Below are experts of layer 4 (counted from 0) of a mixture-of-experts language model. Rows are named router (the router's row for the expert), up (a neuron's input weights, with its number), down (a neuron's output weights, with its number) and show model dimensions 192-255. Each number is 128 + 24 x the weight over its row's rms, rounded and kept within 0 to 255. Numbers have three digits each.
After each expert's rows: "comes after" lists some tokens at least twice as common just before its tokens as in all text. This comes from a sample of Wikipedia text that the model never trained on. Tokens count by the router's weight.

# expert 51
router:154099134102131121084094117178108106161139151118163119117099133119120164165123154137144138093109131153138192133133148119141118173175126126143129161151164118140112137124118153159156114163124119
up0:133156125142095111139125112134103152121177113131146137107130187107102131144115164170131141127130132160155108088157097121152108131174152150154130170140142110103138136120130140114143091102132121
down0:166094175158158196118107133140142158138086108136081111147123109115174137144135158117154101135121101112143124098128123145121100137112123107107141123165102166125069130131183112134092120136187122
up1:134167119119132124174102086136139147172155131112130142128065140129103140137142075118115144154106138113102165132171132131196155115131177107170110141138107141124135112142158136167169147106121091
down1:146093093119127125106142166082133109106118149113177155132119108135120077111070162137143157096156127135100130132159135134121145118126090117111164139125106116079085150117139146176109086130126120
up2:108135121131128110156118107095112171183129122142123137098108094123145117113138112084117136162100114139149180135122102171148116130135116109168141178148147091156123159179086088187143102124117107
down2:095092128104131121172135113149107121096127156155129129119121107093132151143158144094091117150135126147141135143100121126107137094122123135150109133130149144144123092123145110145125123122119109
up3:140120172137118130113120094151151051132147136085147129129110132136123166156130125133104130148124106159088130147137117164157136134166124089177160152091148092090175118106124129132139117078077115
down3:153089131108096088107117154105156135100113084105125137144080093132125127119129157140157136158105160163160103112126103148074120119072125121079134114114118123111145110127106100120091153154123087
up4:145088115146159120099130133122115146124118092144120131175129192106136111155150092128140092132120133100160114141123143122137088132111108170123125159151137106140110114130080119129115158142110190
down4:117164118112146130157136162115148073122113132141135145119170091130120152106167143140147139110092093146057091109154132118117167102140122165109079162106126127141158130092105098142126109111084093
up5:168184180155131143134065123148117132099137063100134147137108084136085128153107121122151168128126147173137127152117116130101114116119143147129166123135127098215084132162157137113117179145161128
down5:139133125105118140121123089104130112104104153120136146102103134132108139127156130122078121142103101154154110135168159131101170147146118133128162098136139128118134132143102104110144110127115151
up6:098091156145138117140142184145159119134146142129125146112128098113118134114118118119132125179103151149150181133093131177082124148128102107147137157157151104091136162147107160129121117108136159
down6:120142138175132108130097118133130118176133147151149109157159095116156167152148188072094137129143158094142129120119113137123126116132115158124119167138138123104121153104136117097125150144134168
comes after: " of", " in", " for", ",", " on", "'"

# expert 72
router:134107149119119146087113116200140076102133114083103133097125145136129138117156156103144138129091155184136166147112144102151109124144107125100130142149171113124139115134129116150153124162117123
up0:162154101153103146137081132125164153147097071191121194124125070123169111113117127149117135122070166119143132120113133152128111116112114118141152138160111120161140138124138162121144103131123116
down0:124134109069135142178159139118091144183128126099092088142120143129135123120134154135115076106143113131092088131087109119131136145130150122170128128149086159100120156150097127157128125158142144
up1:137119135137138115105118107147127123123140113091127080143161164158145124130142115127151154145124157101123120134150109126124131081125135115125117100128141068143137140126085088088101110134203159
down1:108091140174092119102096157158144131146123128116122173107120134106133189123156121129136098158115120113140159091144142107124096164159130112152144093122135139119105135125126108112185198130122146
up2:122128125112122153145119145169179131110125157076128119129179134165099140137167120097131136146160117125140129095188188077148136159163137142123151102155107124081093147139124085066132173135158139
down2:089130091112116111093157127114108110121153099170120122132128112166117127123116129109105116116139107108122085098117128146066108137155122112129116131110136103167142129113110164087093129126126172
up3:121136151113176135183095096126138156129159135166105171166097092134138102135081138127152143140152147169157139121131099106140122117127088116131180114146122099083138117113123085158120146141121147
down3:169111185143107122154167152142107133121131130126125150090137139164065120140127105120162114106163126099116120156114179118099130144136145158116147149151127123101135171171117149107140138137103132
up4:131116121112165133168140106133121159137112144116128115175126152157117133114161110131163118146101106093131140127141096119143119114175098162134123080130092162152096119136161151122122163123124092
down4:147123138135090089181192156099106108150177110140132124095141119129122118098100154114158118106152138163101134133086132135112151122103118157150121131176145130145102110115098151098098156108133151
up5:096092169142122127091111154120097106152119077138113118104132063136142160121099134110119139096124166123117151086082113129118107161139118090142071116093104133115074158148141145110146118152099168
down5:149134119143105127148148123137115156147144103108110128122136106142148129091152096129093145102147133147150110099125078180156139137169118164098145166141083098149156162126153163125132105091138089
up6:117104154117127137120094122095112136155116116155158122045107065086094158115093128106124110163196096127138112153145124102100153153123140111144160116131123102085128162117118107064147121132130134
down6:117161127088141120129150120091114122113098108138097097145127117152126118135098094132114145100117114121139129132101086179104137172108121101143123119142078128114183125123118145135069151160121112
comes after: "\n", " ", " such", " Website", "    ", "Note"

# expert 59
router:106087104096097108118078124149116112165122109130119107077126148113095119130138128151144151110126095129150124171114154132132121109145164130142181131130198124131106160092098129154160099167096122
up0:115120117143143118139130139140121112171094101144160128164136184154116137128151123095118126143153107121149125127146094108122124110135099104125149119155158138115115113138172096156108118123119118
down0:056108107105147177117108118133145142125100112135118108182129140134157112125099144162164116131123145130121098152133128143161103089111107118098152126114127125141103091165148119200136120166145143
up1:130108102110147140138141136142129134115056124137126126160132109159140108146137119145162118147108139135126130138116100120144148082144131105121121145100162148121169121115089127118104102101163145
down1:125141107077156142131097084122146065144128113125137077125124102158122103112107121091066126094184151134087126108132142113129059131148153097145154126122132118138120114099107109103085123168128140
up2:095116104096096145123132180164110136175113096130101121118104142161102155136110102135110150118119107142137113091122154180120126180137139150126072127098155135152123201127067090142112137151113150
down2:142092124136127128170075147109145120088143147108179099124138135115129151102106153104137116071075117116162147127180102131129116088113125116111123179125137110147099140111165144132112105144158089
up3:142139136115090106174157165139104115125094152127131144119140112085094146131124102114176121137115131155169154142132113095148105136163142125156098147108185142135142126085119155155102098125116167
down3:111144133091183183152096142138143098143138140140148133127120102165112144123095125104137110103139131133151149103144110111136151120139146143104172139107100134123209164160151114145103074111144118
up4:150133140115108144169117154130125142142127082130122133131094147080147133134113100087091112139126156122095122135155091149133109129121116161106104145142153108091138121117134117118133156129128152
down4:093128131162138133129139110132111104117100131122111135152119116181112138123111114114147118136134139104150115117117143118142115102146124119153117119165161139192144134109122179136120131174165175
up5:116119179167122101149126123101116146123159145121120173136169127161107127131116113130122107161142102115126140150082168128109164156077165159080129120145102133118110116112145121113101098135088170
down5:112142143132133128116142148110117144140154118132131159141146105107189127117138111114107153129098141128143120130159113130158092119140089114143106150090120118127088173136147115159116123135136152
up6:122144106152123107113085126131085139134074120132132120133113158163186103108129171165134143102137157119118119088085100109134108147107117088158163106095126130105118115117161134150157117147138145
down6:151112182080125134155158132115117135132157120098120131109153149147141128093102126096107142122154109136140120131132150115130155099114150128126133111110117152143157155115122116142134160162135092
comes after: ")", " |", ".", " The", "The", "),"

# expert 71
router:147098162122118112114128140167113105186136103126142098097135147114124126220154121120138142114130148166127117128129150091124092099150108057171144130104207121168134133105132124140125121166143132
up0:110119169120121154120126107101141140110097151121120129134117045119113085115132133134143107099091133103100142110110129093120133173156121132136155127147105119099158122138165139144132113144065113
down0:133152132120139149126118076144075178156100107107103138147128118120164151114129166119108090139131078073136108194168125140143138136148125142161165101104124105153126153142153122116112169151111156
up1:141110136163127100106094125140144122120181087106114113136158147150067145137126132117157147135126127090156129125078134154128142127113148145091114169118126170132115127114078154175100115106113107
down1:142177127085131153104123141125118115100106138177123134118130150103120084108111119130127126139112125148115161139110117127140117079117112117118102107105151098158167106126100125099157104143135097
up2:120091127145143092126143167139088117122134098114113178153176207164194114165093156126115141119118173102123125098147116139121121102150127084132116129137132129166110143094123114125110147091159154
down2:141156130097148123138123153170151110133133119106089110138108066109083172093120114128153167181118129146141109140151085144109106117124136127063151154062145171117107130103150095120121168141068096
up3:125119114158116084127126125132120155128103142094173139127115133149140184146129164104115134124104140163118102124137102136148157152187131168202114124134136132147099153109106114137103101131137167
down3:128142111117104145098139108145139130091127055126171134148150126143129119139163140120149113109137124152120105148124140124121162181126129139125161114104111107145166175116145131151080179139146125
up4:109152136177122153167085147119124119132125113139092155098142102125147156135134102105155108113089126108135080083088111153154113118109098145142144158154124081153107128110098128181141094156133129
down4:135105097106150134076169125147153136118120137143155137144114193107136127107150142116131118139163135118121136109131180060167087110134112132112113099161096151139130121187140166095162104134157151
up5:104104131143136098166150136137151117113097112107137120116121135096140146150148151093144101144098119117088126130100183168189137134114185138099100155131116112120090150121115163101098129142170148
down5:135112125112129140187112146079154066109137123127141143098106115110109125133148111105142165131126149106157154111111135162102125126109128159127155115115119128096149094109134126144076112090161125
up6:125103165154201129124115118162127129127131134137119159173181131160178173124134184105122140173134141114125151124151143207136136096129121102121139128138076125133154098095152114106094135089154119
down6:154186100128131104173158141126173106115124142119114135104111127122099077126153121152129099120104157133132131155150127088126117162112127126145134146109141137127109147137098122164139135181126138
comes after: " and", ",", " but", " well", "),", "\""

# expert 90
router:125076119098138137084105128155141093155143127091143117083140168148149124212128123102135167093102144152153175137139149096142153156147082108131133155167107140145123144117118108128134124150120129
up0:173080125150124096172149097138140106103140139148139155128122124188144120100118102126143115138076127131152128155160113160160164118101115093145066108116155079109093133135089128096112205140141125
down0:153126144109139122131146123087126162168108119134126061128166121148144141163128162153124098099165120161105067108138147130115125165136174108129134118133180151128118106134126135171137119121139161
up1:121127129127110078124162125139086138117153097131139133156152121107119110124144171097148129108058131140147120133106134122098111099158123144116105121115116140177176118150144155172102134135180127
down1:154175101099157131118130121104152137107108103091153115134076121155119144113107123099151105130174100105134139106170172171128147149118098090139156146097110105132118170072139147102145129079150085
up2:098119108117116116104152175166163099112133178102131120118133112128111126142077145113130114126124046106124153130135148091090100104183137124155135108101135112077154148141150148124132087122161108
down2:161145129107119145103113099114126147143147104149153130139118124119134175108124155142140117119135175161133108130083090113140152130060084135149141125116099166174149149145097105124109177113121149
up3:126120126137133149133137157136148145096113098132124135130116115139114128172063135123137117124131103117093133076126143128137118130118169161167131143145122116121140136136094155167121151116138066
down3:178068117147133183128077144092121103089127135175136123147126195095162122152124137137116104114133121160111151100130149176135116157149132147151123088153095122079158126133118155130146130125105133
up4:116166128137147117143136105129135149196124118147138129133108109124108106136099153105120181147145188147167154161134108160086101136123125127111144103100134115105128150119149102139113123115133133
down4:134149123118170104123113132144113107117077102125132099108120141124182128137144143154111123101103074126124110132138101112127063119129141153152129119150107153133100129185084133151179117143148091
up5:129122144134120119125148173136142113123131149164128147150087119112118155130133100126063167123141161134173115152123142126122127114153124186168124109176132111143122126116140142133172117141161128
down5:062118136114130133167079142159131113119177130105129122089134127119093163114160143131171111100124124100105150124182148136120153091120148121101136108132090144120143144148083157127154140144120129
up6:082142130116153112116101124115131165156132141164116121110075161088126125146113101112116191141108149122109157149091112125130131125156126129127131136122130128195087148133172093158081125154120103
down6:102095083100140130112176098076116139124101115188096111112117097094097121121109121137149117120166107143135148102151141116162134158144122100072129166155149117113109158104118137115131123135153141
comes after: " of", " in", " to", ".", " at", " on"

# expert 46
router:148111138091103118126106149176112121150167136082114104117140146085116140155141167138173166076101156166146164125116147145149160136149129114133126149132132125171127167115104142149134104121109126
up0:203171112139156133114173113117076101137120143142135093139122112146099107152180142106100127144118120158198088169088130128111114111126145120108127115136141136150113115154159102184094138115156182
down0:109138118144117159107100111208120135117131105113121148098099117132119130102119105152115154083137136122088115132180171140167152079127086122161122087130090117158170154118152133104119165130161129
up1:115170147133130139120136137154187176130179109137161128119101084111138146139141109114173155133091129139097142113120156110186139114091105160108092157127127137163107144128133124059143172147155104
down1:095140094134084108117130144119160139110153115121134141125101136084102147123087108113120154129142134092123167135124160138141151145093134167160146116125157132106098096105150113154116156128107204
up2:110172151112140088143177121145042112137127134112148118146136181114150128127100143130063167127134120148136162135172138140085157130074131104147129137125121111138140156119145152152085126124173168
down2:136121143162112153098105114128142143143101144149105107140106138124080120143142112134178087148190151104162126135148104145119114116116124133147151136179120122074096134141151136136142162130117123
up3:074130142111178124114129092098076123091115132157130069120159092116133132147163137142140132150111128111145143151120097129116113080112098135098095150100130138134119122144112119125125146158152129
down3:145161086168118092148145192119143151121137121124099161137103142130135153108111135121129111159133118095158119174131121137109124149119112144185115138114138138150123154162109132116113174112121151
up4:135155160160086152109108127130143173137160125106126147082165112087144134140063123117142182113073105140114131130143161110150139107117161133156168143115144118112143117118094141157132148130168115
down4:140126118146162123123139106160124143139106123142122107163099120135123148133166133142168071109129122186146059088134139118057131122119090138120144129148148135108083077106163115093153103108101128
up5:113070149134124114150137125148141126147062079119114157147128132158168154151143126151137133137115122154131143131138130126087171125126130121097094173083148114149149138141101122119136099101115194
down5:103133126061133123169113107148155135117154194134151160079126159101139136111121113136150147118125093130131151146112091113138118102136098144134147120139138133140100124120156110116121111127116100
up6:180137142151104132100110135136118133166128122105131166129118168114109102086161118133144143141140132123148118113141071079081111111150139112153098131147139147092137159164104146140130079146174121
down6:109111177204112132117123132107154142103103192113143128123156117143129128164093105114105133142142102155127122128098135170177111141139137123152152140129127110107114115088134126151142158113115092
comes after: "'", " to", " at", " from", " of", " by"

# expert 8
router:120108131155114119099096099173146133158117093131144117109120111107097094158102139094151180114101158131155162129164123074118115096102120116171119143130140128125145159137151098096122139131138134
up0:176174127097124156165131070118107124136123147120106115087100140139123119139144122122136126167097142093120142127120132126123122125091136146090191103113084115138087135171125151127111147121142102
down0:085113115161081143143102171102121113145109091135093133117131121151102165102089124135111116157110155163098124112178146136137121106052177135125119112098176142115129136098161162151106138093074115
up1:125102115118152122104135170121163118173136108139132142105167160111148106144118128121139081136128096120099167091112149149123097151139152125122136157128155143095097138131150143116138111132168115
down1:152097111082133158132145098096122090116114133166135119130076124099085102106095102128123125115126157153144127136100129140132137121103136155175155088084155125097122119112123106147127105135135119
up2:137218156121165170138168125131111139145144137177089135072131084110088089136075141115138121111121128139166134116112084140102134155112133139159144121091144124093127169161118116150118150145104110
down2:083146112165127136075138163154161139157106157106098148120112124121168155118117098123183134127166113167118105166156175162166160095124182152115151093149096145128142125160075117174119101144138140
up3:153114071144164126167130123118080103121142106143143115124149112148114160122146097164145051142183106141090166112161117101126152144096124149097141145078137117102108155096142136111161102124097163
down3:124147160145094129106111122121141091107119176122125136110157082134104142128156110139121149138104150090118126098090132130135110145129158110107118134145082172156155106112175154144100161108110115
up4:166111147134146157157089118134113122094137098142149194136137099131103098132119120131154148126112131152177177156134096107135103102104088121110135129127116148150161130122132164177143169067086108
down4:089164139131144127074141120102109113099085152144145160132134141144136103169102111116111090123147114166161093148147124131133130147140129090100157117163144131129165104103159107133152102111091110
up5:142120103131133142109128101132078141092091118155133102093108101118107113128085132127141126135115113101149136145085150097113117150134109104158102114123132108140151135178164110137152133095122140
down5:114163145146123134142133141112138161092147162162123119132113116107117141139128134135114109100080153124109146118079097119113147122117102170106121143126129114130092134115155173137075138092135153
up6:108135156123143122105090136106134126141119090069137142104153148132147110125110088118109213134136125123123163097114086113131114148144117131187087098127122128157182165133140098112112127095154176
down6:144122078142131157093154132131175140106147113117122076125129165142103156102122130101141158135094125119123142143198129116093109099129129113087113136082110130153108118144110130127122141146151131
comes after: " |", ")", " =", "---|---|---|---|", " information", " MPC"

# expert 6
router:135110188155130133143094118181140119156151090097117164122133166159128114141136132121158153113106133159142142133121121115143096132114107089150136151176146097137144133109120130200176116153146146
up6:136098108141117126118099108118105112148125160124123143116151159129130106141148151172013170188175168115129132123147134117127136130144143112132169138131114077156127141125137124144147119128125143
down6:107130167125110134116109120134163145126135111157125131123142136120171116090133073130101108059106100130147156128140137103108131091145107120144107098156138129079132123124139114102145131164131131
up7:159145120152145113160072124153157149191172101137119118146132125169131132153132137137075176127157109117116152158099104184138139154095130118095125128135123102136129162144103154139147152128118126
down7:072151132113141134108146094123121145137091149113116138106138107105124068077124119172164083140131115155148143104164154084112114132102135126154112109111141153105143114122162143126125128164130152
up8:105118111133138118120126137112127160093112107112155083104123116126081109140139091101152119122107067121121126129174169162162124129109136130149136127151134163127090143180096130089100157134147129
down8:114151096097148099147105125118157091147118136114197081105122125136118179117139114106104116102114126110139094166125115127154138099117111130157123136139165123128156117148097081133118125137126141
up9:125167117133125122109138139141135143125107109117140113190102158100145100135143136100133081145105144085121134141163118133162146110104116156091115113172170138150128115158135146088117135128152119
down9:120152137128102100174168132114092155118108163135123124172117096113139110137093097108147102158116113127116149154105102154147163145089102132138147113093133126117090082126154118117106130111132091
up10:082113105136079102131105149143116096151114121101150124077142149146129091141125145135108115151069076077132118103139163139159142102124120083121125141108128081127124119134081145084116134137123133
down10:116116156151125147127099122149118135103124111164134138154118116165076100104154131092129115088090114159165158133115133111117105096106108117123138099119107124119195125092111119164123117147126169
up11:120162114141141153148103128126101135139117093150094143120110112136112125129107123141151210085110145145113120113137127124112108120132143111147140166134123106137124111070140096122137165127153134
down11:120118147116091108090157117153166122117123120089155103157178115117154125127118150106096088111124078104141122118130151108134138139149136118145096121104151136098152146161141113143097075109130129
up12:099077128124142143151157130142103108095118145133140079135105153135130137131126121125167126089154110172124140130143159133123127097136117114142092185161143147082160106133149160098145113129156138
down12:115177155157065097110142126120123145130115095102107152124164099116135110141135093176158101162139107116131143081133118118106122134103129117134132134105122112128086171157097162131108139123150148
comes after: ".", "\n", ".\"", ").", "\".", " year"

# expert 31
router:150126169118120150085098142177135079149135129113085114057112145102093149147139123111167174115146112161168179110151122108155107113149124143155158157154145113151109162127114101143116124152138138
up0:135128106166095096147155123150131124148102131153112108154138102089116109152148098128088146125174095138158136095150179110155137162142158173137155147134152132132119168170097164158128125172123162
down0:128127125114180123097104108117110130076143106108126145097147148148143117163107119138135134096117140101097136123111070126099149154114074086144139076144092079110108135085180096110120131122142097
up1:132102154137103120118116148131079168146160132180100120127153102108154154135102104086146126110155134166177122138149109112158105106143130130134108164127142154161117145116135126139152136157134141
down1:156132127078166148137126130130137093119093161118108106141085145150138154145111153124114092159153136113122102148114158128138175168155136122116126148128125151159120124155123132119144116134109200
up2:117112135126177120125129118128135117167123128089148157144128127146107112163156150110173149122100130196090133125123146141126182126129090116108085141111135126119121136144119194160136165121128123
down2:090141150111176102131094139114120180102141141110133115180115131112136142159131105132108130117180113135135086118151103158122151109149097106148093132156163170130107117102137098113086082114083115
up3:149123082100130126121079149133110106091134135099098102120095120142177110128141077110146146122106137130111132105110123094128162158129067142157114118138132130130136124163103121083150147177120148
down3:150087127153130159140105091116111171142102138142151162129133061156113142135120143141098143171117132140125125130109151101090140132143089138103160147172132156094121102130139139162168096123126147
up4:107137137144109133114119105158142118084169139133136097102117108163148094138118122099128111081126090137125124124082149162125090139145143132077133152176168161156110165168122113091114160141093092
down4:142112155129120152162123122095142122174121123118148124131158115160168133112164105137146110085075187158135098108113089098147101124131102088168093148122139105141127144115072124119177112109119152
up5:094103099151151050089112121145124109150127130136091076112123156109134149131117158148159151135113099178151141152134108101114112132138184137107110109151107128123147110131128135121103113126115149
down5:149084135147060130206140133104132100168141160165151129089123143137119127156156080151146135079153158105164128138098109152160129171096110150161129083088164128136142134154128146149143172091177094
up6:132138091131097134112114130117127134120120150092149099149126166115120175117102130128124143153132128122100152139117168091110129156119127124124120148160121147095078103103149151145147174095131126
down6:065141157139131140112131098155127126109116105141138114091156076130106100103125118169168130085133097107100141083098102143124130134128117114150112153138130105160199122108102136105152160154074158
comes after: ".", " the", " JPL", " The", ").", " this"

# expert 44
router:155110154149107127125115128208111113150140120093113128102135172115155093142171126119163165099107110147129120124110142107136116137165128092126105145146116114133120198115104110163137121162113108
up0:118111123112134128142197127106108118161128120110154108090117131147107134119123104070088109132183128110136139134121140163101117169143143129160149115115146190123104164161108126108136121135111175
down0:116114122104155128079143134122131160131100118124136099132115108098139103106147163104120111148141129090124111162129108147131112140166137124085143168136120111140115115109139138135135139091121078
up1:117118119132169124133112121134143089131109091139132133127110160098210136119149148123116107150149098130126124123106093106111122080104147123104111143124118140143159143150118170150157141147140120
down1:133125129105147171154138142113097134127177138119128126122135111119106143117130116147128137165088137146128094095164156160134143130122127154113115145087120113128126154118137107156114107150129155
up2:132141152149136163114095117146121157083148117109127159153162134153141108107128135127141121136086090113147123137157120117122113131103105094112099101143130107156170106128130095151129148143149141
down2:131087124150111118154139114159110130137138152146159090126105131127111090153157118139102127128171135140084129094139121117109118110152159156130132126130157127121082102136118153121129145120103120
up3:125091131148140135131085134153136166137104098100140129138167135146110158130135107128157145129125107097070147098144122123142101097088123129127111146161119139169154147126137104114132132130184118
down3:089097099106099120150113146137156093146087130133091149085122142144106111121111142103116146095124157127134100136102092111109109104140131126136111163135135156131156109167136122117102138130102155
up4:111136101118134155113121115143154114121128140101135094108129148112150095122147140135109131126110108066144112152130133095142138120202109134126085085104131081104109183151090110130140168165172111
down4:140142161139127072152138156142110123132158087140115174150120093158106135175129160095156108154150134151164160097136115147112137151087121148094167109124139148140145149111085185106091125105111150
up5:093123134128132098122128189125131132154118095106166135180151127167104117137106121132127124134116117150127146139154122135141144112096129124149127149121150117129118160130137103088114102153123118
down5:110133162088140090161137150099137114071114146141121120134115133120144113142138152159115124120143117110151129140196128090140071079094131164114083113121137130126139123127157106114116139129170097
up6:130119084140165124123116152159142145150118118107115077140126157110168130134121131095160091123116147137104115100135105135131120117096132150149119163121129147103104181155162094108159123136093120
down6:136146188102106145119130118064149164135127111156160129108154149111138110125088135120120144144137135134159135126133105094182143126144152107120150132131171128165155166132104085125165132122135075
comes after: "\n", ".", ").", ".\"", "\".", " ==="

# expert 127
router:136106145118127119110108160188138091183142109115137153085126170144126084226136126127151137147110123149131146131123105116149101074179100113153107165111150147159127149112113109150147116143143110
up6:103120107128156137089112134152143120140106091110081125151110116159125131141142163159153147130114169093116113125137159168129145139134161127112097128132102194084093140148150178166127107119138142
down6:123154070100154150111112132058084127157114124132114128128147078088114156094123132160169153153124128137156158145155084129144117117105143145136121140093119109139137118127138126120119111108103179
up7:102089144147155089129105143112104143148109097125163128115147145148156155155122151108134143145171080130078134124123150149146086119098110127098120103138118133110144103125138134091083142087134113
down7:158127109143111111116140137164136061118151131145108164140124107120093113104137130131126122107120180110154107117119123131144137117144117138159154113129178150115140133157126125146142132162109117
up8:129117116137129158129123132157148155164142140098125157178124171136080160135149094124094156128126184121118143119125099120137114142105149126101103166137122097147145155136118125091105116144119113
down8:145123129101143137128091119128119168141146116111102170140121128131138129145103154088115113095075083116113138125087102125133150150147120124121155128123154161126147165102133104121166201120130146
up9:117149097088135144123154145088113079127108123133113090119138156102113111152083105110125116119130155112145131176128131112150132116104108104133091129122115131094093143135075135130083142144128093
down9:107080114127094118121122120129135113136152106140115128113163124123089107125139112143109133096100149148079136142114119130137137143145150165176156154144137133116125110117159149110147140138117080
up10:142134120140106123090071162109144138136101173127083160132112157152149109137137144125084124133131084051114106121092124129149109136129120092141133147163157143119139131122134174124143106166121149
down10:110130116127150205145134095126091148122159133102139120119147107143084104129104120191171094145140155163146130118132127137144101100105138081107171125115099134133130132136126133163115110080110160
up11:187142137124145134151144075103137133094164123115160132112121153123121157160101076106111155119147112110147140124129136105102138152145115118117101173116124129131127139153146121112117137124163145
down11:123111107132129084142126115170129119113119135154135113130124133121150125140138190110123122100136142127136112083105174128100154162152132117133164108165167146135140078159145124166116089110105134
up12:109121158136096102122157198137111109141153094094127148115108132088154101129147109136112142160106149095123174099092150074124136146129159100123112090167124108149158154155116125168124082151165105
down12:169141103137115154119130097132109130091093117147103111086121169114139161150092119133159140105169096145162125137147137171163134155138102116126136087109157174135148122146142158120123132088114158
comes after: ",", " and", " with", "s", " well", " such"

# expert 76
router:135123163160088108080105153183108114147137106097138170131133149124130135170137134136140154131108103136123166122126145103147111135134157104139127144159133124141156179147135158157137083181127138
up0:111088177166114166127115101153115086144128133138105087124129133110142135152133151135128114145101098133108126124093148141140141102148129128154109149143117111124157148167181124105123135118127148
down0:116141097078134181112102106104130096136126115143138140135112085134151133075105136100130102106138121114140158116167146169140114112107092100136139105144112127145148115105117113139147145121078135
up1:101116156141122089123140142125110129145104123122093115123091143102122108122113133082099085106143133123156157138128133144113088173114153119135134138108125145110088130147121187123084143134141166
down1:093161090138126151134095150129144166089156153169112165124199154186110106103084097108145101108114123141141183129104107126154114093131151148105121135124122155138160118149079136156163136095181130
up2:142121155134157116118096148140131099143125097129138141107098131098173108114075140134109135114103120113146206148098130102118153144122114165097113158102149152137049113102117164100092152103122095
down2:091105138116101140110118102144142075091098118168164133143138191126091051134165155131156121161146114132106105115138110150141128136155123141143092113071130128101178173156122101105132153101138068
up3:109163127136179115163107141109161083159105109093140108115130135111134113115093128168185078111129138154087116156107097106158133181135132121132124105111128175161130148124145121123109108126107154
down3:149135176120105100104097137140099133126143125129135137144104145113145113123103133092091099180181143117145161131094140124116144097126141129120107077146110102134149121114142147095156130118174127
up4:149113120137149129160108093091115139122125150086131107113107072110149109090128059141136080152118140133147174135133121159142188114112134130143106137132157109134087117118146130130140141130157147
down4:096114159104130127091130135156111111085140141153117140165147099174102140141117132142124112106118131170167149146169107113140126120161158105186116149142102106099144173127139166109147126114110157
up5:126138146127127114105168095147157124106153137152130135166110113098092094142101101159108181098142113146137126127133102124149167142141135124147151112112151135079128170128121128123091130173126114
down5:135126140123137136149158163146121095131126155177144125126103157090081113195101104138117096128117132109133114108144137088090122145169129127108120139134109146098129141142134110167136122130144130
up6:110139113125180124082103127128156121110150131144157149123129121109146095114112172152117092118105151174154112133119141116116110150147127111121177158125146150131166105185105135127101112108135088
down6:177137125113098139157135113103111114124125141124109121117111102182081130133128112097111148121149141119138133118137095111139126124146125149111129115095136159155083149080147096171149163110130129
comes after: ",", " and", " with", " including", " include", " as"

# expert 62
router:110090128146098151093107184151133110158158108123107109122130149142135114140138112114127141113130135174137112147148159117154127105130077124125117147159148091117090145104114074160140134121130154
up0:121160122161118130149091137168098127120083132103131130125127117125080168155136104116146126104145146132126132111127107168107147161145130138119116162090162116102080142103092134143109184127117155
down0:093146122118163128103103153120099172125192130143129147130135079127167118145140119167111177119103136139075177130105073116156186196133102099157096118133140143145156122163143144145125093114132118
up1:151116142143124134100153171141164140124170106120106139118137139135117134159127093140148127103159157145102135140139116128143124127142179174101096126151086132099124123135153124076116145117120115
down1:096175118106103161166149150155109147114140125105106102103114110112090115139138097127090141178106144139118122127148133150104107139127087126072128163120168115128107117143130137159124152142113161
up2:127154141107120113161175122167101096120126122074096088145083179144108142132110140187181132164130136145147115144141159100134112145153108142156089168118171167134109136168123130073138151141140157
down2:100149104162116137172139145122096118165126126154161125103104142143177133113149139110127122117133113118141153087077127174102116138096116135130110173151148099144122120184140123148130109130115083
up3:156139150127122145088151086138148165149166171080130093079143145125080159113096103122137123187129142156141147125090134095166154168129157124169165141136100125126117121111140083137155166158133114
down3:098108135104126176108126104081098112142119103129127124138111120143121086119123119107149115127090153100161112134139112113122123093182100123095153167123141133151152133114117108173129124090178132
up4:156124146125155137102165155167145136115169098090110116125109146101142125139133149156108136111136134117132117121177108153188098124108082135142132148097113117101090122072123067122129123137092113
down4:163141075131129149155089127108148132138117125146116132119123156201104176097107098160156109115177144168114151138108097133136108107097120111064111133146057132124140135105136090166105162139165108
up5:115115157148134143115160154129103151183148124143134185098098166185116111121102153119158123089128138148168105130141129122132093103165124095119119145128173166119108166146105133116129193118063140
down5:105145122115130101145140160146155119160088151128115140136114132148152131124166190165086102069091153117149119135082135120126143130136115145119120104105127116166115146119112108142154139148128130
up6:153109135169150115176116124152114111142133153129120122163174140103102141140097129118125154153139153157126155157132125084177141132093157152143134105131097110136163160148108110156118155124139136
down6:095155119176140107146173140076126130162116116063145130162145132151144163136108122183132136127132157122116099075125150153099132186102161127178107088114139113139118131132165132153173184176147123
comes after: " |", " 0", " 3", " ft", " m", " 1"